Experts of a small language model.
Size: 12 layers, width 448, 78.4M parameters.
Below are experts of layer 5 (counted from 0) of a mixture-of-experts language model. Rows are named router (the router's row for the expert), down (a neuron's output weights, with its number) and show model dimensions 128-191. Each number is 200 + 40 x the weight over its row's rms, rounded and kept within 0 to 999.
After each expert's rows: "comes before" lists some tokens at least twice as common just after its tokens as in all text. This comes from a sample of Wikipedia text that the model never trained on. Tokens count by the router's weight.

# expert 3
router,174,188,185,265,195,122,207,167,163,245,322,214,209,214,198,251,192,210,180,222,286,193,186,168,202,186,233,168,118,216,172,217,202,203,167,98,189,137,233,196,218,198,221,161,198,240,199,216,218,205,127,240,185,230,219,148,197,165,284,229,202,189,276,171
down0,191,161,234,259,184,160,208,148,97,229,205,166,113,195,132,176,244,229,253,178,228,271,235,228,199,243,183,147,246,237,154,165,169,141,244,199,173,179,215,194,183,194,180,163,185,190,295,166,163,236,298,141,214,198,211,178,189,214,155,183,166,157,98,203
down1,238,174,204,235,191,303,191,185,211,120,249,169,198,194,259,186,145,152,184,186,256,249,193,142,225,230,163,189,173,206,247,227,238,245,156,210,199,221,223,198,139,222,147,217,199,203,221,188,198,192,264,136,155,178,213,243,260,226,249,291,197,174,156,237
down2,161,171,217,155,211,196,161,193,161,154,222,253,199,224,116,211,210,227,167,287,232,273,159,218,263,234,230,206,324,172,202,186,237,244,213,227,237,278,211,173,214,179,187,236,243,146,152,218,220,251,76,211,187,229,224,237,195,165,209,178,260,198,192,234
down3,190,180,186,196,212,228,193,207,180,207,267,234,257,223,184,202,205,209,158,166,189,145,174,171,234,169,155,197,147,228,80,174,185,278,181,232,236,159,261,267,241,173,202,221,161,195,262,221,196,188,108,184,270,220,167,158,242,217,208,250,235,195,196,192
down4,276,222,229,233,184,198,207,157,155,222,235,193,147,209,288,158,211,270,199,201,235,229,199,146,248,189,187,158,230,134,151,214,214,153,201,170,151,218,206,221,312,199,152,220,209,195,200,143,170,190,139,232,156,181,224,141,111,132,175,291,199,131,220,293
down5,198,198,173,114,110,258,100,202,205,219,242,181,248,151,251,148,272,240,226,219,194,205,229,205,185,233,177,189,213,122,259,255,179,144,231,191,163,173,221,203,181,212,111,193,207,177,232,257,236,191,217,231,226,189,212,200,259,209,209,217,202,162,148,210
down6,148,206,245,169,206,138,175,234,182,203,255,174,184,294,240,199,144,132,219,188,243,199,225,189,200,176,226,184,281,201,215,188,179,170,193,214,198,206,224,283,196,191,221,257,245,171,244,212,191,110,251,181,262,237,234,157,195,207,157,193,256,217,168,158
comes before: " the", " a", " to", " in", " by", " his"

# expert 37
router,130,240,187,202,196,154,252,212,199,223,159,156,190,157,195,194,149,196,162,199,165,174,250,102,147,221,205,224,162,140,237,256,246,218,158,142,216,215,231,161,146,260,203,140,204,220,257,210,285,240,129,256,143,176,233,207,236,188,262,148,242,178,157,248
down0,225,157,179,227,261,167,204,262,211,254,194,235,155,169,178,269,227,221,133,236,142,171,179,240,190,205,205,109,142,215,180,237,177,215,138,172,235,184,205,214,193,228,183,198,262,189,239,138,204,181,147,199,205,203,194,184,221,194,171,203,263,166,206,262
down1,167,183,180,214,192,151,222,122,184,211,286,165,219,173,224,182,180,170,264,186,177,172,260,187,104,255,186,151,206,211,214,175,218,226,245,213,233,163,205,134,196,187,186,163,128,241,303,238,197,249,117,201,176,142,162,250,268,165,214,178,257,147,218,242
down2,215,174,220,221,178,165,165,202,175,228,148,198,126,185,216,229,157,218,255,136,247,210,211,206,212,174,225,251,170,156,161,123,237,175,230,160,225,177,233,250,228,266,179,161,207,239,220,284,144,215,151,216,167,272,187,210,222,148,177,234,173,164,277,170
down3,136,232,166,149,220,238,236,213,202,153,174,141,230,202,220,142,188,193,213,149,222,159,174,191,157,228,223,217,146,191,240,245,160,245,214,236,152,236,240,121,281,274,152,270,173,266,173,207,271,185,207,180,124,191,189,199,195,180,238,182,263,215,193,179
down4,205,146,276,155,188,253,292,196,188,167,168,218,108,252,241,225,198,185,166,248,174,210,204,208,193,235,184,154,188,176,244,131,240,200,224,228,235,246,207,166,211,215,224,235,196,251,139,158,167,196,220,251,228,223,249,156,215,211,177,172,175,177,242,166
down5,206,229,224,210,158,244,303,199,165,232,144,167,91,187,218,172,211,255,189,227,306,302,225,170,246,144,170,185,227,143,198,240,208,214,217,212,242,250,257,188,227,179,164,208,181,187,201,185,165,166,124,234,214,202,204,281,205,248,252,187,232,183,201,251
down6,196,172,224,185,200,198,196,226,192,197,245,165,227,242,235,223,162,211,172,166,249,185,176,201,236,166,185,194,222,157,155,178,232,193,222,196,234,213,276,271,245,220,207,149,217,223,198,228,245,238,126,204,279,188,180,85,172,199,177,198,228,151,139,196
comes before: " The", "-", "==", " In", "|", " He"

# expert 30
router,183,146,153,176,171,205,228,215,213,242,236,168,234,97,127,180,203,206,189,125,136,218,142,171,195,140,201,257,156,207,157,139,219,220,194,139,200,219,198,163,227,179,164,232,199,240,166,256,197,175,163,217,177,172,200,214,185,184,231,167,252,243,173,214
down0,180,185,157,211,226,159,225,232,231,236,295,188,245,292,141,308,117,141,226,199,149,131,239,167,126,200,159,226,132,190,240,237,188,194,180,168,217,196,238,224,213,210,244,139,166,197,239,220,225,149,185,210,190,262,240,148,168,220,231,205,174,216,160,94
down1,210,257,160,142,197,222,237,173,164,196,177,215,231,233,244,179,199,211,163,188,208,200,202,223,146,229,217,142,200,270,238,158,147,216,201,227,206,204,187,205,152,120,190,199,227,243,185,140,187,250,165,214,224,268,161,228,199,265,214,125,236,274,176,255
down2,210,220,195,158,171,259,241,200,199,218,115,162,179,204,230,197,222,203,237,203,213,268,186,183,217,233,200,262,209,121,181,112,219,250,225,202,191,230,210,241,185,238,110,259,185,194,265,226,231,158,242,252,185,233,198,203,194,224,260,112,194,151,192,255
down3,217,258,231,163,196,252,167,201,138,206,173,153,279,238,194,198,253,137,260,229,197,194,194,160,135,216,253,189,184,224,253,238,273,191,180,235,195,208,181,197,217,206,188,200,167,221,195,177,205,210,229,207,167,201,250,158,144,184,157,173,173,179,209,189
down4,196,235,187,220,176,179,206,183,228,131,161,196,205,229,216,261,260,212,194,272,187,189,231,275,201,196,240,188,269,228,112,164,201,207,244,182,224,166,258,227,282,200,176,247,160,145,194,283,248,234,225,195,123,210,154,276,137,228,211,230,181,154,175,229
down5,242,175,269,203,227,242,110,171,157,234,215,164,126,184,242,183,232,264,203,176,187,223,262,260,187,143,198,222,174,254,212,184,224,217,226,178,132,206,203,255,205,160,240,198,170,218,151,224,223,172,135,192,206,212,176,181,176,182,214,165,225,206,189,273
down6,168,199,136,156,146,135,245,218,226,270,158,227,169,195,151,153,176,198,201,134,182,216,202,92,234,164,152,216,148,209,248,149,179,243,183,152,168,157,149,234,260,141,162,185,230,166,204,207,198,193,166,157,214,219,221,280,284,250,220,199,244,200,210,260
comes before: " the", " a", " his", " an", " their", " her"

# expert 12
router,161,231,262,218,154,275,214,188,296,201,155,232,135,134,174,240,255,257,184,210,208,207,230,261,225,138,165,277,176,239,245,162,296,210,242,156,178,121,152,216,160,197,191,209,167,245,200,187,159,245,285,202,165,230,127,279,247,225,210,231,166,191,168,133
down0,254,204,288,168,202,222,273,250,234,209,169,202,200,173,222,232,203,246,138,231,242,199,254,235,218,248,213,244,178,232,234,317,239,150,201,161,220,213,190,173,253,133,100,211,231,189,149,231,158,153,174,181,278,212,175,178,256,156,196,167,176,186,142,207
down1,226,239,261,260,279,186,244,162,188,216,215,214,148,220,205,227,220,225,173,180,132,189,175,276,263,179,213,221,165,162,205,239,217,214,190,183,260,263,152,151,162,200,269,168,264,241,170,236,127,245,221,257,131,259,241,217,252,251,241,204,247,204,179,282
down2,216,238,239,185,173,161,162,257,197,220,185,203,222,218,195,237,209,195,179,215,187,298,225,213,172,142,203,166,189,212,157,168,197,190,157,234,231,244,152,236,269,150,191,242,214,241,199,241,135,266,197,220,223,194,216,207,310,158,94,170,191,259,231,250
down3,178,269,143,102,151,190,177,140,238,160,126,163,196,160,124,198,248,155,144,192,174,148,207,223,214,229,183,257,204,192,187,180,213,185,201,151,226,271,202,206,197,144,161,233,203,221,262,246,185,195,203,170,250,227,134,65,187,212,234,170,246,231,170,251
down4,234,198,234,148,153,195,189,189,195,164,167,199,142,164,185,216,217,243,189,217,247,252,186,257,201,206,141,248,226,250,201,262,232,215,183,156,225,238,240,220,206,168,211,217,176,218,239,153,214,216,180,143,276,247,137,268,217,173,250,241,211,266,248,213
down5,129,220,220,154,218,166,256,199,175,176,232,220,189,186,182,197,228,166,250,279,205,200,240,284,220,217,147,188,189,178,204,208,170,177,256,146,169,148,222,255,228,159,177,204,204,134,207,238,265,226,184,241,264,207,212,164,254,233,190,242,195,170,113,245
down6,164,267,276,230,170,246,206,278,238,231,151,181,191,188,218,226,242,246,207,167,269,174,225,195,171,244,215,162,129,158,161,201,177,196,140,244,186,267,128,156,185,135,238,193,124,213,200,171,151,227,156,116,192,202,190,216,162,212,193,164,240,182,243,143
comes before: " of", ",", ".", " in", " and", ".\n\n"

# expert 33
router,140,141,141,170,286,128,196,201,208,189,194,195,224,207,267,174,182,239,237,209,178,207,187,228,179,183,187,184,250,143,243,183,194,277,266,237,163,167,211,153,188,161,232,178,203,140,220,122,184,157,122,207,279,244,221,231,176,252,232,169,180,185,232,255
down0,157,297,201,234,222,94,169,145,177,213,255,216,169,193,216,220,213,206,199,185,182,152,192,258,178,225,220,141,269,144,191,181,214,208,199,252,203,185,241,301,221,187,252,191,133,289,222,200,215,266,276,205,180,245,275,241,219,224,234,215,223,177,232,183
down1,207,142,258,241,193,265,271,137,204,197,190,226,224,185,191,267,200,280,198,97,206,281,202,165,217,192,233,130,341,229,214,235,177,189,240,176,271,185,144,215,196,183,180,173,228,232,198,205,201,186,97,174,219,223,237,224,206,225,227,226,158,192,198,245
down2,222,218,178,251,194,193,221,182,135,320,206,106,202,230,197,265,231,181,206,154,207,183,203,186,247,163,122,180,199,217,207,238,257,163,165,265,195,173,263,238,162,103,115,143,198,203,233,239,248,163,198,168,161,180,151,236,195,289,188,254,127,235,190,215
down3,138,258,108,165,233,189,192,185,263,112,228,187,168,230,226,188,205,238,247,184,142,176,169,196,203,203,159,275,192,207,193,169,211,247,185,200,216,281,183,172,229,227,217,124,197,230,321,179,184,193,218,236,202,174,205,190,202,211,200,214,218,210,194,205
down4,222,196,223,203,244,163,161,214,247,175,176,225,282,209,152,221,192,228,113,140,226,122,151,175,171,220,247,211,178,136,215,198,199,215,231,216,269,184,231,174,185,209,249,192,178,180,253,207,219,169,184,183,233,163,178,207,202,217,201,225,137,111,259,185
down5,149,185,193,228,169,216,199,242,189,245,190,250,184,286,227,190,188,236,189,214,216,203,188,205,231,158,204,225,183,209,135,218,181,230,193,167,223,163,286,150,165,247,213,163,188,244,254,243,156,141,223,248,171,228,236,190,145,176,185,220,212,148,293,221
down6,237,139,183,171,173,223,165,235,191,197,181,159,231,179,222,262,120,192,175,288,256,201,156,178,201,149,236,177,288,207,239,213,253,171,182,285,194,205,231,264,173,243,325,191,245,232,211,163,209,183,228,213,241,156,287,192,222,106,186,152,147,156,225,158
comes before: " ", " the", " —", " \"", " —;", " September"

# expert 40
router,227,230,160,214,169,204,161,204,227,217,209,163,230,217,128,144,181,213,271,174,214,236,196,210,272,174,241,188,261,218,238,157,272,202,178,197,212,185,204,224,294,195,232,224,245,213,251,206,204,215,156,194,225,183,192,176,163,226,215,151,243,135,244,235
down0,204,168,173,190,212,213,206,217,170,169,169,241,163,198,94,153,104,135,227,247,115,253,167,212,169,193,253,209,186,198,279,193,109,138,248,236,173,241,182,176,188,246,196,171,205,148,217,242,190,147,215,183,214,209,231,214,256,211,318,205,215,179,168,186
down1,270,306,141,219,207,212,198,239,202,200,206,206,196,192,177,199,184,188,173,185,172,184,191,112,125,142,204,172,251,246,200,193,277,164,179,274,248,194,124,210,235,223,255,186,191,157,177,153,201,152,233,161,193,198,156,202,252,227,272,108,172,137,231,232
down2,206,178,256,193,266,111,154,216,144,203,226,228,168,285,260,185,208,191,188,140,160,220,243,194,190,180,179,265,231,218,194,225,232,189,151,131,191,184,241,243,179,167,202,201,147,175,206,241,192,223,211,173,175,211,191,233,211,143,198,149,224,177,224,226
down3,200,288,173,187,176,249,227,192,132,219,201,186,130,225,212,208,249,197,189,235,173,183,227,195,197,236,127,175,223,165,172,186,145,205,151,262,173,166,170,240,170,151,229,179,186,259,234,228,145,205,235,190,226,251,153,215,156,172,193,252,191,250,203,172
down4,207,228,146,196,221,124,293,141,166,219,224,166,263,226,262,230,211,209,224,179,174,204,171,216,240,180,267,171,178,182,208,222,187,199,169,219,164,185,219,163,209,283,164,161,156,221,193,171,215,249,159,177,232,82,172,184,179,192,239,165,229,199,119,168
down5,105,177,191,190,153,166,231,180,175,279,189,92,211,184,219,209,192,238,191,215,224,250,135,206,186,218,242,222,193,195,152,189,196,181,235,171,204,224,160,197,216,250,177,114,112,287,147,185,219,142,218,180,121,196,179,217,227,158,226,218,236,124,191,243
down6,199,217,226,173,227,200,224,119,266,250,225,192,110,235,187,179,213,188,186,245,195,151,223,220,222,126,142,177,165,214,176,243,209,248,219,298,156,240,229,166,178,211,187,190,206,149,158,205,220,127,181,261,153,217,162,254,119,89,169,159,201,219,157,176
comes before: " a", " the", " to", " be", " in", " been"

# expert 18
router,147,203,247,207,250,226,236,194,201,244,210,195,186,173,225,199,266,292,239,208,175,242,194,136,233,223,190,155,138,194,185,232,171,219,203,221,263,211,201,247,174,251,189,278,178,185,265,188,177,231,300,134,199,295,169,233,201,227,204,192,150,229,163,159
down0,265,235,252,162,214,129,211,184,223,120,220,204,213,217,216,172,181,217,184,161,171,193,197,181,234,187,228,213,264,166,257,172,187,236,233,213,131,260,162,127,168,301,209,232,169,236,179,175,178,155,228,183,202,200,142,243,231,199,285,137,238,185,110,175
down1,226,176,109,198,177,232,214,229,170,245,204,238,124,204,219,139,217,155,167,158,189,183,233,215,306,178,219,201,177,214,138,205,149,235,231,207,215,203,100,220,177,196,228,200,232,143,257,215,247,254,230,209,225,158,171,192,148,248,229,211,249,137,200,162
down2,225,198,240,232,217,131,124,231,146,185,162,210,227,178,208,236,159,236,218,310,221,261,204,218,144,161,185,249,97,152,228,166,162,199,194,274,153,204,230,252,148,296,206,153,150,237,229,224,150,218,180,189,257,200,121,235,172,200,266,224,224,199,209,162
down3,258,167,196,226,210,228,248,173,277,234,230,211,133,213,190,217,180,198,122,180,165,240,208,179,258,260,209,193,211,150,229,209,150,193,178,196,239,159,181,200,198,240,198,233,244,201,195,208,178,168,260,192,164,214,256,177,174,168,235,306,182,163,182,214
down4,227,187,175,171,186,239,236,244,238,177,157,201,89,205,216,135,200,168,160,205,205,227,167,150,110,197,234,65,211,141,156,198,186,150,163,212,88,211,234,211,202,230,146,122,245,260,210,203,216,207,150,219,142,269,223,183,165,243,156,237,179,183,194,152
down5,213,229,196,218,167,212,215,235,209,157,190,129,206,174,233,152,154,234,140,269,185,173,201,159,230,137,255,242,253,207,197,226,223,226,195,206,162,185,170,210,181,244,223,279,257,190,221,191,242,182,247,127,251,199,212,200,201,208,198,246,241,169,195,172
down6,138,188,188,173,136,245,198,217,272,219,138,206,213,229,216,264,212,229,213,196,229,162,221,233,187,184,233,189,161,161,264,203,221,229,227,176,268,177,228,241,140,233,214,235,133,199,202,219,242,176,234,235,155,238,205,209,166,189,189,208,180,150,144,179
comes before: ",", " of", "\n", " (", " and", " States"

# expert 29
router,188,231,135,172,220,156,127,173,297,174,222,248,212,210,137,140,154,193,133,128,156,166,220,212,165,172,267,237,203,249,144,205,150,194,229,220,154,180,175,142,215,179,178,215,190,213,210,240,196,212,220,172,236,236,166,193,198,199,205,234,279,251,255,144
down0,196,164,220,158,168,181,195,215,292,218,194,180,178,120,206,217,95,301,268,213,140,207,223,220,143,215,163,140,210,231,153,183,190,266,253,225,131,137,208,197,199,196,190,178,178,210,187,271,240,191,116,179,241,219,250,181,212,135,231,209,211,170,260,205
down1,215,206,203,56,105,202,184,242,145,200,216,156,246,191,160,243,254,146,193,243,158,144,122,218,188,206,200,177,144,190,138,186,295,133,234,139,186,217,201,190,235,226,141,209,227,294,174,196,211,239,199,142,138,211,241,181,208,155,257,185,229,191,225,124
down2,213,251,247,156,277,245,222,209,210,223,246,244,210,152,163,273,137,205,140,202,179,280,208,186,227,184,200,196,151,228,196,217,184,145,200,154,154,263,138,185,180,190,148,215,190,175,127,180,204,207,200,175,245,205,116,220,221,140,201,215,280,246,188,184
down3,270,116,185,217,256,205,236,275,208,132,248,282,259,201,235,216,137,263,257,198,208,214,279,176,179,204,173,215,202,202,227,203,194,172,171,221,216,167,127,188,233,164,221,203,200,174,238,271,214,211,175,227,219,160,236,209,220,247,230,182,291,223,210,184
down4,187,210,157,164,138,232,268,173,222,205,213,120,159,230,189,239,208,271,175,153,160,199,176,240,158,159,173,256,207,176,114,202,242,244,201,164,182,202,176,234,163,235,188,185,293,160,211,198,216,214,200,244,199,256,184,104,306,229,220,156,229,130,138,160
down5,192,244,216,208,177,181,179,192,186,216,228,256,207,273,203,216,224,191,174,229,255,235,154,247,228,162,202,219,203,245,228,238,282,241,238,203,203,175,235,292,188,327,232,209,192,225,176,210,164,173,201,178,181,229,182,143,150,181,206,302,177,169,236,230
down6,234,225,228,200,143,244,199,170,182,140,182,195,156,176,231,177,157,259,273,197,121,207,169,219,197,179,121,226,179,244,155,216,173,181,179,208,181,126,236,277,299,156,213,198,179,208,195,206,206,244,249,239,234,177,204,116,219,299,199,155,216,190,214,178
comes before: " ", "|", " The", " \"", " other", " Total"

# expert 27
router,151,168,159,259,172,123,203,142,164,243,255,173,241,243,208,228,243,257,235,215,217,187,267,176,116,200,224,169,102,257,191,238,159,192,149,144,177,118,184,243,205,240,205,157,208,213,222,144,203,225,183,222,161,224,185,167,157,231,256,284,185,245,238,181
down0,221,173,169,168,171,258,197,196,196,228,199,170,221,191,236,184,144,213,196,204,235,166,182,172,170,166,160,217,271,174,218,130,156,179,155,144,154,65,220,139,262,152,212,204,267,234,185,168,246,221,216,225,177,134,225,161,244,202,240,178,163,237,183,159
down1,223,204,168,221,166,214,203,234,266,260,184,179,196,200,172,217,169,214,203,178,290,183,201,262,169,168,153,246,172,180,196,222,305,210,195,154,248,193,222,222,151,145,249,219,176,290,176,194,200,201,249,177,72,203,210,244,212,195,249,160,215,167,228,213
down2,285,220,127,196,209,143,197,193,244,183,232,141,257,221,210,276,201,177,252,184,217,190,249,154,247,248,224,210,213,161,168,200,209,215,265,236,151,194,169,142,179,202,225,159,200,222,242,244,199,161,187,223,233,120,212,156,236,186,212,259,219,110,204,179
down3,313,260,230,280,261,152,201,183,184,159,225,236,227,172,176,190,173,213,179,261,172,127,178,244,106,214,316,208,203,143,190,301,168,229,192,237,198,144,211,153,213,187,219,295,176,226,245,171,170,272,189,203,242,272,256,156,263,107,158,146,202,219,233,229
down4,270,185,220,246,120,162,248,112,198,177,217,176,150,219,171,155,205,212,255,214,181,236,193,219,182,219,219,189,133,200,210,156,187,207,271,167,186,221,278,141,170,145,245,176,150,235,187,213,176,235,174,179,235,145,277,264,138,224,256,211,125,214,310,190
down5,291,158,195,150,241,223,181,254,224,165,176,267,141,182,133,201,193,204,190,205,263,290,231,150,209,180,205,249,268,184,202,198,263,236,235,186,300,311,139,257,191,245,253,210,180,209,161,199,232,229,211,199,254,171,148,279,202,255,146,174,174,172,102,272
down6,104,222,138,214,239,204,170,210,268,250,86,243,239,183,222,205,228,204,142,279,235,205,200,197,229,248,191,205,169,155,168,229,189,172,212,160,185,213,198,220,244,153,142,99,218,196,145,180,227,207,262,169,191,215,144,208,206,142,193,140,248,176,265,179
comes before: " to", " the", " by", " in", " a", " on"

# expert 34
router,155,253,167,168,194,130,213,176,197,164,231,195,172,198,145,232,116,198,187,133,173,219,279,235,124,292,238,223,160,144,149,172,210,231,193,102,246,261,198,159,217,282,156,133,226,239,218,264,185,145,152,210,115,126,188,227,163,176,227,104,156,231,203,220
down0,158,199,208,159,203,214,228,122,196,199,224,270,252,174,229,210,178,139,217,120,260,203,193,173,157,291,222,254,155,230,220,239,238,140,181,205,208,230,288,192,270,214,229,205,155,184,151,229,207,217,168,248,196,240,276,189,201,173,241,247,243,157,172,204
down1,216,158,184,239,156,207,175,190,191,237,202,203,158,179,203,251,178,208,210,130,226,185,196,193,125,165,196,189,311,296,207,218,255,199,233,202,223,163,221,210,207,272,189,180,198,138,159,108,265,230,239,173,173,136,206,234,192,140,151,225,180,147,226,224
down2,155,200,207,161,218,285,194,151,257,208,164,160,273,204,236,155,166,155,201,234,235,222,229,258,215,158,181,163,171,250,266,149,126,199,180,256,204,258,248,161,284,180,219,155,203,276,221,157,189,199,211,169,192,181,159,291,244,217,189,272,227,159,209,254
down3,187,152,215,226,257,216,227,318,144,195,245,254,233,308,263,146,221,257,257,109,256,198,198,245,169,168,219,265,214,180,227,230,135,225,292,241,260,191,241,275,192,286,219,211,189,143,213,204,214,169,238,153,169,131,224,163,236,216,198,160,212,221,173,207
down4,252,241,234,182,157,217,196,200,198,202,189,158,224,200,149,176,223,186,177,154,302,201,166,199,203,191,190,239,180,227,159,189,181,236,171,183,187,176,194,161,246,186,199,209,236,166,146,215,280,238,192,189,219,201,234,165,228,181,139,190,292,206,168,168
down5,109,251,245,159,181,243,265,214,182,162,246,180,167,149,264,180,209,194,169,173,254,158,190,223,211,281,190,219,193,208,233,292,214,200,148,206,229,191,202,238,134,271,210,233,182,229,187,228,292,163,204,258,188,243,242,101,289,93,259,202,181,147,206,244
down6,220,242,155,164,231,224,192,246,231,205,157,234,200,188,202,190,206,284,114,176,176,202,219,145,264,154,160,283,173,92,229,134,128,305,189,189,152,191,212,135,247,218,194,213,256,128,248,177,206,180,180,201,228,190,196,215,208,150,166,214,216,286,159,181
comes before: "-", "|", "==", "The", "===", "="

# expert 11
router,259,223,274,247,170,114,222,202,203,152,277,231,197,215,221,208,133,248,159,198,181,249,176,237,236,254,146,259,200,138,168,182,202,213,232,120,243,223,194,268,211,236,188,174,222,168,237,140,179,140,178,164,246,201,163,168,126,207,196,193,184,135,212,182
down0,132,169,214,215,129,270,234,218,179,169,123,191,153,219,174,235,215,211,188,215,192,250,188,218,223,238,222,150,173,224,163,168,185,198,223,176,169,264,296,216,214,220,240,241,173,232,224,182,213,188,181,254,257,235,269,189,159,189,153,180,200,169,162,155
down1,195,222,163,283,164,187,224,251,173,186,97,186,215,190,205,256,202,239,267,203,208,257,209,256,209,236,192,183,207,232,226,226,230,230,157,208,149,183,229,166,214,131,182,243,183,168,176,253,164,164,240,186,228,204,227,192,110,209,205,193,158,231,98,242
down2,229,213,211,179,268,171,213,101,227,231,202,224,183,200,224,226,182,205,213,173,242,116,216,246,163,200,195,150,249,190,182,243,202,127,187,190,161,172,193,211,206,151,146,177,243,214,177,176,215,231,118,238,220,210,187,190,222,124,205,151,184,218,140,168
down3,176,213,248,186,308,126,175,230,122,208,224,209,254,147,167,139,221,176,162,229,195,200,187,291,249,222,160,243,168,235,183,244,229,189,150,247,164,200,184,197,193,173,255,157,190,144,171,187,131,205,211,205,169,186,220,210,197,225,155,199,201,162,157,176
down4,117,190,227,249,250,179,237,262,193,204,143,179,253,145,203,249,140,231,227,219,169,165,202,182,196,214,182,265,179,106,131,283,219,235,254,208,225,202,198,217,229,213,217,232,258,167,232,213,152,161,163,169,214,186,208,188,171,213,269,225,174,157,213,192
down5,116,233,201,175,209,130,242,191,193,196,237,167,156,220,174,188,193,243,170,227,153,242,202,239,201,251,167,131,152,185,163,200,180,235,223,246,167,118,185,242,252,238,193,147,183,190,185,135,223,135,84,162,215,127,206,131,247,218,163,227,213,229,205,247
down6,179,226,195,190,150,163,257,227,197,236,193,176,215,253,234,193,165,212,252,176,145,181,178,143,151,163,231,201,227,187,246,321,180,161,202,211,170,187,251,214,186,208,176,175,180,239,158,165,256,226,221,204,147,144,135,182,120,216,267,196,191,172,187,194
comes before: "0", " ", "9", " |", "1", "2"

# expert 16
router,200,186,205,193,162,225,190,213,201,244,176,236,230,222,205,217,245,254,261,241,105,221,213,104,229,235,156,186,141,235,192,252,227,212,206,218,204,199,248,240,220,233,168,172,215,165,171,146,229,200,264,179,207,227,216,229,223,197,224,217,152,210,186,240
down0,212,238,221,177,204,245,247,187,142,189,186,144,119,109,152,112,194,166,135,129,139,220,237,192,185,177,193,182,200,183,217,212,225,212,141,166,205,224,191,193,214,175,141,195,181,155,190,166,241,104,156,183,224,205,229,262,204,183,161,118,228,204,220,245
down1,174,201,203,275,208,85,150,175,175,227,189,225,157,207,180,133,195,213,244,277,204,224,195,183,199,250,207,194,237,163,158,167,313,134,198,217,174,212,195,155,172,211,215,175,248,245,203,194,321,144,229,243,181,152,339,221,180,169,209,235,254,189,183,259
down2,204,182,248,192,178,140,234,181,183,184,192,188,212,299,203,166,263,181,152,216,253,195,204,265,215,234,193,214,273,129,265,244,128,198,223,239,194,163,182,191,204,93,246,209,214,181,256,160,174,207,166,190,191,224,236,139,163,189,221,239,244,246,195,203
down3,211,224,258,178,190,218,170,229,227,261,248,185,273,210,194,142,260,176,211,285,99,176,176,285,157,199,167,274,218,231,231,156,139,181,236,167,160,201,197,186,232,269,173,241,239,170,205,188,178,156,185,215,288,256,133,250,146,169,260,183,129,167,134,198
down4,160,204,177,216,199,195,170,227,160,162,185,243,232,232,137,208,234,252,277,221,223,158,172,218,233,230,238,278,153,224,206,174,244,122,216,154,244,280,207,256,251,175,234,141,296,151,219,259,194,135,244,249,186,158,161,199,212,233,229,174,214,173,172,152
down5,223,222,180,305,167,168,163,195,211,167,266,218,274,208,153,210,232,151,213,255,219,167,205,142,255,190,257,233,193,194,233,194,220,240,173,147,271,244,233,206,214,210,176,119,238,213,165,183,250,209,166,181,193,255,153,182,191,165,196,257,194,210,194,180
down6,127,229,223,163,225,244,97,166,118,197,197,210,209,178,127,247,237,248,192,204,196,252,159,242,126,250,163,215,208,275,188,145,214,223,226,208,255,194,194,149,223,181,201,248,144,216,179,222,239,189,131,222,267,110,227,234,197,247,234,201,324,219,163,184
comes before: ",", " |", "\n", " (", "'s", " and"

# expert 47
router,216,166,272,173,263,226,227,255,196,188,246,212,178,252,288,186,213,260,241,107,169,185,220,246,211,225,196,105,200,130,171,156,194,165,257,164,175,199,214,196,152,207,151,233,152,236,189,209,193,194,178,179,217,235,226,211,180,199,239,261,289,115,225,144
down0,234,182,187,204,177,184,184,206,116,211,186,194,248,186,186,249,217,193,164,211,171,219,267,157,174,207,226,214,225,154,243,181,260,222,146,234,208,239,169,239,188,225,181,167,176,183,136,201,248,198,228,212,122,288,231,172,176,104,188,229,121,243,268,218
down1,230,194,266,172,195,202,176,211,217,260,121,207,166,158,197,195,209,219,180,187,222,237,204,168,176,245,206,180,181,179,146,229,159,184,160,180,224,215,179,223,185,233,200,228,216,216,112,256,180,139,168,247,148,229,251,260,241,154,191,142,178,237,278,215
down2,160,257,233,147,186,244,214,224,144,200,224,198,195,222,262,234,208,150,230,278,210,129,251,211,171,126,177,95,241,194,295,299,186,225,154,161,147,138,221,238,221,136,166,135,223,198,205,137,209,219,174,194,100,186,260,170,163,212,195,265,213,224,168,222
down3,204,246,200,175,213,228,181,140,203,210,194,200,227,122,213,231,182,143,159,243,192,117,219,233,239,174,172,204,231,234,159,264,228,209,200,187,255,185,239,165,190,239,166,233,250,219,209,228,207,183,178,215,214,204,179,180,200,181,190,203,143,236,163,207
down4,221,172,205,237,193,144,227,216,232,217,163,270,176,192,259,213,253,265,195,211,241,173,187,123,224,216,234,208,201,222,284,196,172,179,181,192,219,209,151,287,156,122,205,224,247,164,195,214,202,260,205,237,216,162,186,180,184,233,181,235,227,207,198,170
down5,227,173,210,128,202,178,276,154,166,194,142,141,206,214,138,226,200,160,201,175,241,207,215,311,161,173,227,209,241,260,183,161,173,159,292,236,154,232,215,163,165,204,247,162,163,200,213,211,225,250,209,138,196,291,180,147,204,219,154,227,138,148,149,198
down6,203,177,218,193,155,168,263,160,149,134,163,192,241,249,191,214,183,190,183,219,209,257,166,218,194,177,167,215,189,177,155,142,226,188,213,188,195,216,122,191,204,172,184,160,313,193,140,212,187,265,226,144,153,123,133,217,178,205,177,191,212,218,240,228
comes before: " ", " the", ":", " (", " |\n", "\n"